config = dict(
    n_layer=13,
    d_model=224,
    n_experts=16,
    experts_per_token=1,
    d_expert=224,
    d_shared_expert=0,
    activation='swiglu',
    moe_layers=[0, 1, 2, 3, 4, 5, 6, 7, 8, 9, 10, 11, 12],
    router_score='softmax',
    normalize_top_k=False,
    routed_scale=1.0,
    balance_loss=0.000875,
    balance_bias=True,
    router_logit_norm=2.0,
    init_std_router=0.0206,
    lr_router=0.000572,
    vocab_size=32768,
    norm='rmsnorm',
    norm_eps=1e-05,
    tie_embeddings=False,
    optimizer='muon_variant',
    lr=0.0118,
    beta1=0.9,
    grad_clip=2.0,
    batch_tokens=65536,
    seq_len=768,
    train_tokens=364100000,
    steps=5556,
    dataset='wikipedia_en',
)
Below are experts of layer 5 (counted from 0) of a mixture-of-experts language model. Rows are named router (the router's row for the expert), gate (a neuron's input weights, with its number), up (a neuron's input weights, with its number) and show model dimensions 0-223. Each number is 128 + 24 x the weight over its row's rms, rounded and kept within 0 to 255. Numbers have three digits each.
Before each expert's rows: a language model's description of what the expert responds to. This comes from a sample of Wikipedia text that the model never trained on.

# expert 4
Prepositions and conjunctions
router:157122110138133142100126130160133132110130101115137119130097134121089099140114094129151117126123070121172127140043123139159112129132106076127135144106134135122122136180128108113123145114094178116108148115114121104113187119112153102127144136122130070127098108191111107105118108135107129124143061136091119094131104104137084108147123134101145148164113115110133094137114139101154096126154111141152139135132122114143155102085110104134108102160113129141104094108115131156082133146118168113156124171140132117132127109142136162133093159141138137117121119147133140121108137149144108087122173119137158093148126161137137138113096151163107130137099108178213148137159166161124095085147
gate0:130148115151132096121140138102117111141157102172098134113173150153157159104113109112083130076100166143137119141136149164161157148159144140073156128167134127110115149155105147127149162111153112115149141165082122118126115127107154165128152124140172102111103135061148132091104148104160150138151164148107116092106123137100177133152102121161111134163109097124134110103166117126140123129124131124087148109171124114083162100147101162123124160126063114126129139172122156113106108153114136129116081137094132169136160139122148163123127136141127156148115137119130128108149135163133143130175063141160085165166116141124113090121163092123104115121125130155121125155127130116130159115124
up0:146126108126097149107171119151152149088117126118146071175148089145127122183109139132168142165193111123130132128111123094088135124110121087159151142118163130174121142116087158152095082119107110124134101143114095116153153135113124128121161174110106123160120159146157118106129119114124104128126144131110131138130111110172136150116096130077119128127107153106151148129106116160143088117153105093119120129119134130127094145070147126144110113135114092086107107092105104145162162111144134096174130119158074128094150109123123099147113110122145124151139116151134108089144156143104152160080126153085142105103133136142125130154129119158096081157141098155134148165088114138091115171124
gate1:076130168144134116092098155164137091152096103099126102141128154116095183117171158102108122139146130162149125154149137154169140150120119115127176116155114119130158094130092094090160145118143096119167116084111126122118118150103144185132140130150182146131111143100121077167129158148107121126150131120134160099079141116133148107132143081095132111136100157161120112069187143086169108132164144127167169142135142101102135118169150111121165183149115112139124135126107148142153144129136143145122154128116141135153110139081112114157124139087133165124117140147136120104127139166112117110108149099104138123110123122137117154100097130147118110134119115115148112195152135144149118129099
up1:114167150148172113108146110182141099121100146115157104119107141073149144157142151080107120164169106148155109166149128138129119167130103147168119091142139105125123093104144108096145127150119086109140132115183132139110129150109114163129129109181166139142106120123134110161096161143129122106097107155125149097113108141149134114110117102106118099156125146146127123104176148098174113151119084153145134169130100114108145189134143121111141165154107098113151131109120138110154144119165179133110154170128130135112080163108094128162136162112104173139157146103103114135148073146106125094130112098105148152087122116113098140126111132164124099144095136121128114110098133120126120117084
gate2:125103108103125100162152090134114109165085136148125110163128119158098137132140157143110128119090127169147158126129085179113158128114141173094107135103119112121111116146161163151174166125139124118138158093124145095123156146130134138132142150116098122152121150098109109145132105163132124142124151092145128153082190106125108191093097151135118119099168114179129166090149104165121130139148115137143108119110135127131110146119148140101156158138140143114171095138112144070130142116163100130128178161164102081122140105129134116154124138141143137158105134147169095099154110134106118144109173123136090153155154160106111160172146136127110153129143097167100153123135133125166156157160
up2:121163100092101133108110091128131138113145128131135120126164129131114160130106087114150139113147111162132125145138106102096088103092092100146147094152174120130129112126111131118140127157160106135112155133152160175189124138183139133090154176122171112125145117139146098162083129129146122168145107122153122146166131097142116149083102144127123107064142125120114136126105161134132101095109137130114140109159119106071120141075126167151105118115101136157127131178107141111123099126136069168117117155118113115146112144105128119152156100131142150095124142138157110145111142152170135085169136101127127135131130147163128146155115129109141141164120077109178115112118138096138075097174
gate3:146109120140166139107133094144127103099147180153109163118122127104165114137146155096180143118166146143109147184156110122172136114139138150182140117138170139123137146087131151110141154144103138132113136079105132100145137128167127166135109163133120102086141131181156100081127097116106128171107125147161173100142141121180109116112108144060134132122130125176151165149135106121136118140124149122104140103124139133101078144123130162142094143125113149142163161136133087157132141134108110137127118149129079139106106177142126145131153090154120118127139156120115117137121083115088062155185122114112120131125160111097112153138138101118131154115134108128125117139120140121178158101116
up3:082131120106122164111148092182095122118165102103112144164122168150129108114143150123137157143150112113128149085163141129135163166135115187119100150154211150093098160106149110130160139100120191122157157092144120135089112084088150134128149173136095128144123133133140129121111155148093128133158128136115131127165147152123109123142170116144144142115140113099123139167134140134155098125127144077147131153070125114114134087122100107122142126152121101134127152146138136162129139107097141096129093122108155114096160111071085150140112100152133135132165115157113131127119111134128207148116117116108132130121137136109128114119156132102168114154112107139096115110095120104122147111089

# expert 3
Table and list delimiters
router:145136118110146117115156082100143176095136103107124154163149115152123108088094129159136099120101077093158082124154154132194126114083124104122106187111150177126104142113145202179114135143120093105147162117134162117108118139141118077112098114127111140170113120117107127129099101136141122165127072108146137144137103146125135161130183097067122144115137079132155149113149113109164153118139097111131127136082156121101127158116113115091132117154142135153109102135110115127117150132138129138105101187114088137128140131146097122143122159118141133133132134104130145147157106153109156174134154124108111151169119122117113143098124120147100136125101105151129121138096148122101102146102
gate0:156099140105108124149142123103179122134092178132145113116117127132152167117095126108133109124106105140088123126144152085132143111134116114119125109093133133142167121138106149116127150126136145119123187126119118109132108096150116126122113093150114110120153158112159132170116050109103142107101129157117098100074068120109131146159130101116159160103125137147111127118150083136152154141158131116084180122158130130171144108167149145161145155090157133135149121143138192121107103110165107100182141110132122121090111127088108154124104099118107093146171135115138137110136153129149115141122150114056115163125131167117151101111124153144119144127137132106155113164182130092126120166145
up0:143121141149133118132143129093097111161097130123137126126123150144177167127108129141148144094129108116099101149126141089079126086146141096127082114128132131167127086145099102107093169188106142126150129118111122145139117110144153166143126098141127125160126146123130123156140100143078096152139105120124088118099125083106145137116119100117177130105122136101070123168152109165151104106192137129118171121135101123124113122134122136130137149057129120125136143124141114142116104113164100115150167065094129108097072117118132149122100062148131101164164125154126108123120126139144138160102120120070119149131139137107145137107131132141139130154110110129148127176196137090145137144137
gate1:145171127137109087104129116173086094095104134083142098115151130103120143102109125144100163127130117112126112099139082111133106109119137108109135075137147132132122110119125106110111082151165094129152117113125138151157156143098158142138155132128159133093142142124135132151092119118113091139093089085122137147124130093107147145079088130122123136093154137095136121135124100150114128139171113091132173142111135108144113158107163156186126135148120116111129111164090119128130137115116200095154113147120097121137098099139156080111127146140091068091140145154152144101102124143092174125098133131112161104108115126177097120140170122105128095098111112127140129156164080149123127152093
up1:153143126126131097137164181147139160148142127056145113127151097167101136157136109102149128161107126113112187153138112110116127106124061111076152151112098093091126181134132115117129141154129149145131175135095143116091112131144115108153086123123113151126154155129149128145132093130155122133166115126138135114103117136140138188145155129114139121108068126125123130105137124150123152136113110124079156136151110122183146158145099097071113145094121138134139110114156158107115127097111103130153158122133154157149138095112129134149079147148126126100113128120139120131158121094100128121131149146119120170161099101091151118157075120153149156088151122093143088155115147076101138133145
gate2:132142100165079155127094137135095091119171150144141141144117116117112166159160146092139118154143130179175097189096116122126125121111116140145136123116104119094143157140120108150123124142173166120108112150139110137150148130145112154104115177131124136113154153103157135168101096091119125105146151137083138131100128116142137147116145091129100085140108119143139138136150096102150107171154098113118121132114166131075085127103101126112143118134156175116134151101104162150145099159085109118164093126135132137147145156178102122109147126105160134108091087124102099111121131128113099072121129159126162147148119137143146129113149160154088080153099134105171102142128138144149156080105
up2:127123133104131133155101151120143125117137100121100117071126145149128077112142094136120150129095143107118141117141116111132156131121131088106149114120131155129135116147144155117129101107129078111119122108099124135177160127117119098123151090135153107171093155164143137131141136173111114145142128135156105146153138165144107097131105139143099157074153110128154100113128135072138129113115121132160167095132185143177146161136140113122158116095124101134143130115121131100099160123142138146151110154130092126107116140078132129150108115175106128138102132140144137138119174145165161183136131140156124116131209150094124082121062145138206141113132139141106129143176140102133092169149
gate3:158145151095156121115114145109083137113141140147108090098105135148098110169121143110089139093100136134125129169136095147130137154128116124107163114151139118143082103144087105115148152164095125114109142112127163135127088144161157106138132158150116141090112133151087112141129155120097130128139129125119118122062147095095131099108115126123176129117133122090086142108172132132171100135159110178133171132158148097168166121119119128099125191147110096156117177168138164117115132125132147122063133127155145160103085115156138135174136151142087118137119148175112149121123098122117070127139143123157098089164135129099147111117115120144114105137120130116108135143128116092151156122087
up3:109115091082110131155111145144097125102122130099128143112099121123120121168178111198138163133133138091124133157135147130118146138109158161125135126116127135133179150075126147141103128143138109153156143090131127133114103127131120159107161114133131104149134119152141130134156135094126085141119132141121137166119134130124130166119137135109066156147128126176134108145143141145097141144127117135163149123126132136090157188101120133130116161143156105141100082105132136128101093124134164097079144124114089062143104123138077090151136094118096092114142138094122104150114137138152144119082074124126119174138122098146108117156100136103151119185099080149084137130141111108061148143127

# expert 14
Table separators and spaces
router:166109134123134118118172142108118079136138146177167092142123066111154124138074122126148118148101109148138145077147103120104104113098140140106118119193155130076111107120103140169138098154148121154108148132121129096163110104095115151151142136101137165154126125083088112134114138124176104141143125115133128126139111109169122086103164164111096122119130124138106150112117102115120110100061111115097091112138137151157130120151143165095145137093125135137121111113099108144127121119168124116099121090142155127154119098124133092087138130131146117142094082144090172153136120108101144113111098076132100153116100149127159156109112093176142127132143133130102178159125136109088123133130
gate0:106108171101133117132090159102135110110110121166170120122179107152128128142138132124119136165144155111128105166154154097145116094128139108115131122121129081154064099117100104123144144118119128154091083135124090179093148112115112121134147164069129129171136122089121094140113086132151127136115156134150136169124184140087109101148101114145180093133117130130119102132133142177122143148116103133131178084143150102154137108098114145132161144126127133151103085137171141142162098138123141117165152130152107162142113117107084106098132149075147137151117138157120088134112091124147122141169113123144085177137124099128152122155154097160118126126116101153093103112148133120114140131138
up0:107084137143128109114070155083145102124117162127127148102148124087134149168093099132126157133142130132133117138153141092086144154148177151142133134132106094123119135154168142123095146100135097159090103103095142118110156168135147140165115094136135074099119119135139124165129164127091140124109146131125135149148149135135155129123124144122135106133157095151137157135139153167124168103143123188109126110115051121153126118099093133091105133131124097092139177116140155140105133131141154059120114097095106127127149101141146145096130121139151133149140152166159109143065107127145123094136137132163130077164165113133149133123156107115090109125162125116134114118111103148090157104160
gate1:146119142114098146128143105093148132107130106114149098117106071117153128112116134126149150112125120131155109110160154100126131140094156101123139148109145134096149108076130163128122088096085146112121158102110184101139149144123143157138117125148114096168141113167137114162099138115101150118127128098137114151128149118106118132129176103111150140116102143082163131111152131116110126085155058135106167102114137119121116106095175094154100116150133112095125095078142119083165156119138058111172123103123140100125124104122124138175093120132121113166160122136200138128099124133131120139129121168124127108128135155143142165143169132116149179108160130131104177108157158096139121129104
up1:120139135142174133081107136099120142138076140163115151120127132151126099122159109115141172091162093120149150126134131118088096117122138129135134165150124147135174139164158112081108169166174132131126159128133160093123129147151109126138110132109109122096161114076148117105082121114134092144119091131108160112095093117135155094103121137120152126085135104163132096054134164128129112108166153154161122124128165161102119107136110160141147121140141132170142142122142118148147119135099143131165147124111143124096157178164105184118153130121143139150128105149158118133127118106126113152110128117108094134114104135095103151140149110093064131136158198114110113164123118119125113161162
gate2:107140107159101143116131156137112103195122168138109129129110142153107165155129148125113138150151125120114094133136127136106169175156164099134122142127117135127084087049125145166117159120127116115117118147135090150129119086118159121169143155143182077145123182128089177149123122138152136102131161120114147146140153075101136138160124098138121136120135112158141092112132104124099147108141129099097143146151157130109111081128108172133140078124106124130155149162157150082163099076141155111093125120138118128090105133126105116145153067099144124108155126116132117108116158139103126121117089105105099123119112098131124131128147116160076119077127132113111144127104139132093117121096
up2:130145118133082124081075125136159100159106153104109124145124167102129147120118118140131145108153082157114109150130104093117187152142133133143131101118095135115111109125120163145139159110152113145154149109145129117104123134064152151129169117141105140150093169169140101100149140112091123169123112128141109111145128126091141117191130120140150139069131102110175152133123113163117135094174130132080133139135114095042142119172166117148150129142104124133146131127129145123066149118105109126120098085105136158155136142104138088119182094110129140117140149134131139117118151089143103132122100112150127123129127135092147107079118173121135114119128126155105135121071133125141146148103
gate3:171120138114124134112150142149140142119147156123088129139115147103153136161121132107165082166142125108135149130154132143128121115146097095121122117159135120111114112111151135126122114099133170087144127110091122170125122109150158124139075161173185092123107114136114140117130162163114147140152155091175139141127165091126129156109140112112093115137137116104115105061121128131082162106143176109150183106195131117126148091138141159131134100119078120131102144100115143095159135092115176147089155150176113106104097147122159100113160144099131143127145138134150173154143121104138159150101121111139170153131160173091107136117137087131139167123169135142150134142130131152116130138142
up3:115077132134113116170145121119124139121095119140138127086123148164141159182146094129096142081098126130102080139131151124113106119066127139093175144140106122190106090090136140155152140145090099107137152155133120172121179114111161128128145138142146099108129090111124104128117141121171139120143116154132094165106102111094111076115124164113113136107127101168104123116162153190110129146121116090135122156151121115127126108139108145059138129111132162163139115159116147129093101152090148155098156130084115160096139104121091130139095124098148128088129098173137112113105084130111092151136130122142134136112155106159107150098160119118131096139130134133149145142135114124132148155142